Weights of a small mixture-of-experts language model, trained from scratch on English Wikipedia.
Size: 11 layers, width 320, vocabulary 8192, 61.6M parameters.
Training: a variant of Muon for the experts, 429M tokens.
Below are experts of layer 4 (counted from 0) of a mixture-of-experts language model. Rows are named router (the router's row for the expert), up (a neuron's input weights, with its number) and show model dimensions 160-199. Each number is 500 + 50 x the weight over its row's rms, rounded and kept within 0 to 999. Numbers have three digits each.
After each expert's rows: a language model's description of what the expert responds to. This comes from a sample of Wikipedia text that the model never trained on.

# expert 38
router:427526497475564572413512428492487388427513404497539505473499608591525531506481481461477567500366447489493551538481530505
up0:462578504552488501498495544601547419503446418529547495498480482489527456532443452479442554451532478494332451532433487554
Number words, ordinals and quantifiers before a counted noun, such as first three albums, won two races, several, many.

# expert 30
router:603493457507531508574468566411445523598450515471455451461491490466511443459449499515506508561528559506489679597562458509
up0:468406505437489494476449421556460470517374469556512528452490507533509491530551500525461447552426502597508571528509573575
Prepositions, auxiliaries and sentence-opening adverbials after a period or comma, such as after, through, since, despite, has, and verb endings.

# expert 4
router:472584487581549513493520474549559507476555441586501587458418474456466522524492596435477542361491484462564555480516443391
up0:521589549516556392456512562521532485560496471468481484469425448573526538484439448472368416527411448510475433503509468443
Short inner word pieces like ot, ut, al, oph, ict inside longer words, e.g. emotional, utopian, dictatorship, photo.

# expert 29
router:539444485491472569500475516543444514490545511492496444495497596514493491525488501556468370590469440529545496425497434452
up0:460444429535502485516544547546483504432467457497497462580524486545503477524527582424557478557549488529499449393492485479
Word-internal vowel-consonant pieces like um, em, he, mostly right after an initial K or similar consonant in foreign names: Kumamoto, Kumasi, Guatemala.

# expert 27
router:521498462542440516510483510511499581502503527543519538501503562560407509440486460479505573537434520482548514562453594435
up36:561498447500541478539398498508499463470552508489526528495512434640588450566576471486383513458563514432469509412469507595
Capital letters and first syllables opening personal and place names, often non-English, in lists and tables: Kh, Z, V-inc-ent, N-eg-ombo.

# expert 35
router:520522483531488476437505435401485468458482571418446480510542544445537507498524465470467526375473411516521537530510484542
up0:592624521503539536513465456456483465525494536474521496481564596527478540380432438495514427439504532475463493550609489462
Adjective endings like ical, al, ional, ary completing words in names and titles, plus articles and modifiers: Physical, Professional, Special, several.

# expert 11
router:545508510444532471517465427464506565521428465523487382579499518619550504577480463473521494528512535488499459499426462454
up0:530536455507482432545506538416495560472550503474464485424457559477415503536527578507561525493472495478557439444495440457
Line breaks and pipe cells beginning rows in tables and bulleted lists, such as after a table row or before "- Preceded by:".

# expert 10
router:465539521520461487470368466490534476531586523546514475516456431535485535481504540515522466425585526460454458486456519539
up0:496522553472406545498484509554538561475442460431527480609544580447533494548403551399448321440522505470523520597566529497
Place names and their endings such as -ton, -ford, -ville, and words like City, County, Park, e.g. Plainfield, Albany.

# expert 3
router:428462527535399539388428466549528438500448407583475521474489573458530577522446506436514409498550492527491534567529503558
up0:453571468442506539503499435481520547498577521448542447515433482556475492505468486486506514424433434487493430525519418508
Final syllables of Japanese, Slavic and other foreign names, plus year digits after 2 or 1, like Takamits-u, Anhu-i, 2-020.

# expert 51
router:511469481433390518393557599445523532509629511547437448521488417469441507554540448480488443568498564434528491464395499506
up36:479575434470569513479441545570520589490524516536509457504613471565500453429566420512517464478533549506453548491548441595
Middle and final pieces of foreign names and compound words, such as man in Västmanland, berg, mann, sch, at in Voat.

# expert 53
router:513485438449506549489559555556516600464596501515544543472547468461394508510518505453470438508439466515568493508389554494
up0:527392393526475478556558473475497443484495404513577457541496570527524466375521447506523465507475545470495480536537541465
Pieces starting with or made of t and similar consonants inside names and words after a capital: lengthened, Stratton, Leipzig, Weller, Retz.

# expert 60
router:529439434544501541558510509380482456576539540470479545525474465539508429451463517455424503547443589536473542553577372420
up0:475526540526461475516553588438470562435529446542503557499630448481503491501443467488428523431526614486441511503542488572
Content verbs and particles following to, had, would or a subject, in narrative text, such as take, had, made, became, started, into.

# expert 5
router:497547492431504499465483567439448516443553550528524510493521576469447453445458510561443614597546425549566560469507584486
up0:586419485486548484511529512575454503548373464599481487516516598547577417578521535423576561513552525530584513494565493629
First letter pieces of words, mostly f, p and n, plus short starts like app, res, after fan, Play, P: fanfare, Pushkin, pianos.

# expert 62
router:511476489398432596570492576489472470569568521531495469503488501460382530576548505544460462495467433546497419480399523503
up36:529423483538498523445441544440441529553511553588509478545551440487476524487503590461522425496558491552455509520477523555
English surnames and their inner pieces, such as Smith, Brown, C-ow-les, Wax-man, -ley, -son, in lists and tables.

# expert 32
router:537512523492540418461583469442473586553490465473441542535571585530422553523449528501541510476572508499571424447567521505
up36:616482429504474594458611496474530511548511469442474516479429469450505476495489574477527449549429490492416554527470503554
Capital first letter of a word opening a paragraph or table cell, such as Ch(annel), H(owever), L(oughrin), after a line break or pipe.

# expert 13
router:521517472454525443535516513429504593578490542553565388568532514542519520424516570520512505524537510545489600482566499561
up0:545600590494477561490539498434566549492486487437517489509574538554538475436540454466565445538509589402532553466502522489
Periods closing a sentence and the following paragraph breaks in prose, often fused with word endings like s., ). or ation.

# expert 16
router:462447530502461470498597490540492444486527493519579487527575526582522517520505528557455449466505534544536475507456495507
up0:544398500502470552461430419509434518510566503510546463529530563534558452458448445489591500462525429514538515533426545551
Commas, and, &, and initial letters inside lists of personal names and credits, e.g. Chen, Hao; Frank J. and Joyce.

# expert 33
router:527507473590503455566487435558479562572438616523578482538589540551558466550543460587393514418519417468511493421485504516
up0:480624486509483462537492390401441521607435447483533532468560558506461455615419586507484550490503413443474475511551423507
The word The beginning titles of works in lists and tables, plus sentence-ending periods, list-number periods and initials like J.

# expert 2
router:531553539515467595493393461524549432501504512509394567485456440488504519612487492548541539370488604467535532484425531494
up0:442415483521577489470494492373433566411516533510527422577498500437501500471572451435645461432482439487511461547483486513
Word pieces inside non-English, mostly Spanish, French or Hebrew personal and place names, such as Arant-x-a, Eph-ra-im, Igles-ias, Y-ous-if.

# expert 6
router:505502526517541400514502559412438483566504558486524421565444476450594463497438484469458540420462506437544593580539446472
up0:320476529456562523501554522442443490521508398516580463535602448458507421496502482539486582472520494499491549452488507444
Forms of be right after a subject, plus the predicate start or participle following it, such as was, is a, were, being, designed.

# expert 39
router:486513523590569467585529522412427531518459464419486466489499403550538430527507606457429560527397528537500489515554458521
up0:575527546513503489462457519491482415453509547407541501530480531519493492511519434459552543495503488540441501574557499503
Commas, relative pronouns and function words linking clauses in running prose: that, which, who, as, it, was, comma plus he.

# expert 36
router:508486516562446479483507466518462543472493569521488510519577496541588578424474493533539532624464480478486540497490479522
up0:530508520499394521509486462456509408497502435485522539510544484485467558463607464558418467482535487457493490539448408502
Articles and quantifiers starting noun phrases, such as the, most, many, some, especially in census prose and table headers like | Year.

# expert 49
router:487560476389579498433444541526556413541367458504543610486469553516498529464572531533427460602563447512530491529442492457
up36:545527490564462524532390539525463485547533456480494488610513518558574514543561446532527476506445520546426531442512553548
Pieces right after a first letter or onset inside common words and names, e.g. b-row-ser, l-iqu-idity, wind-sh-ield, Ob-ama.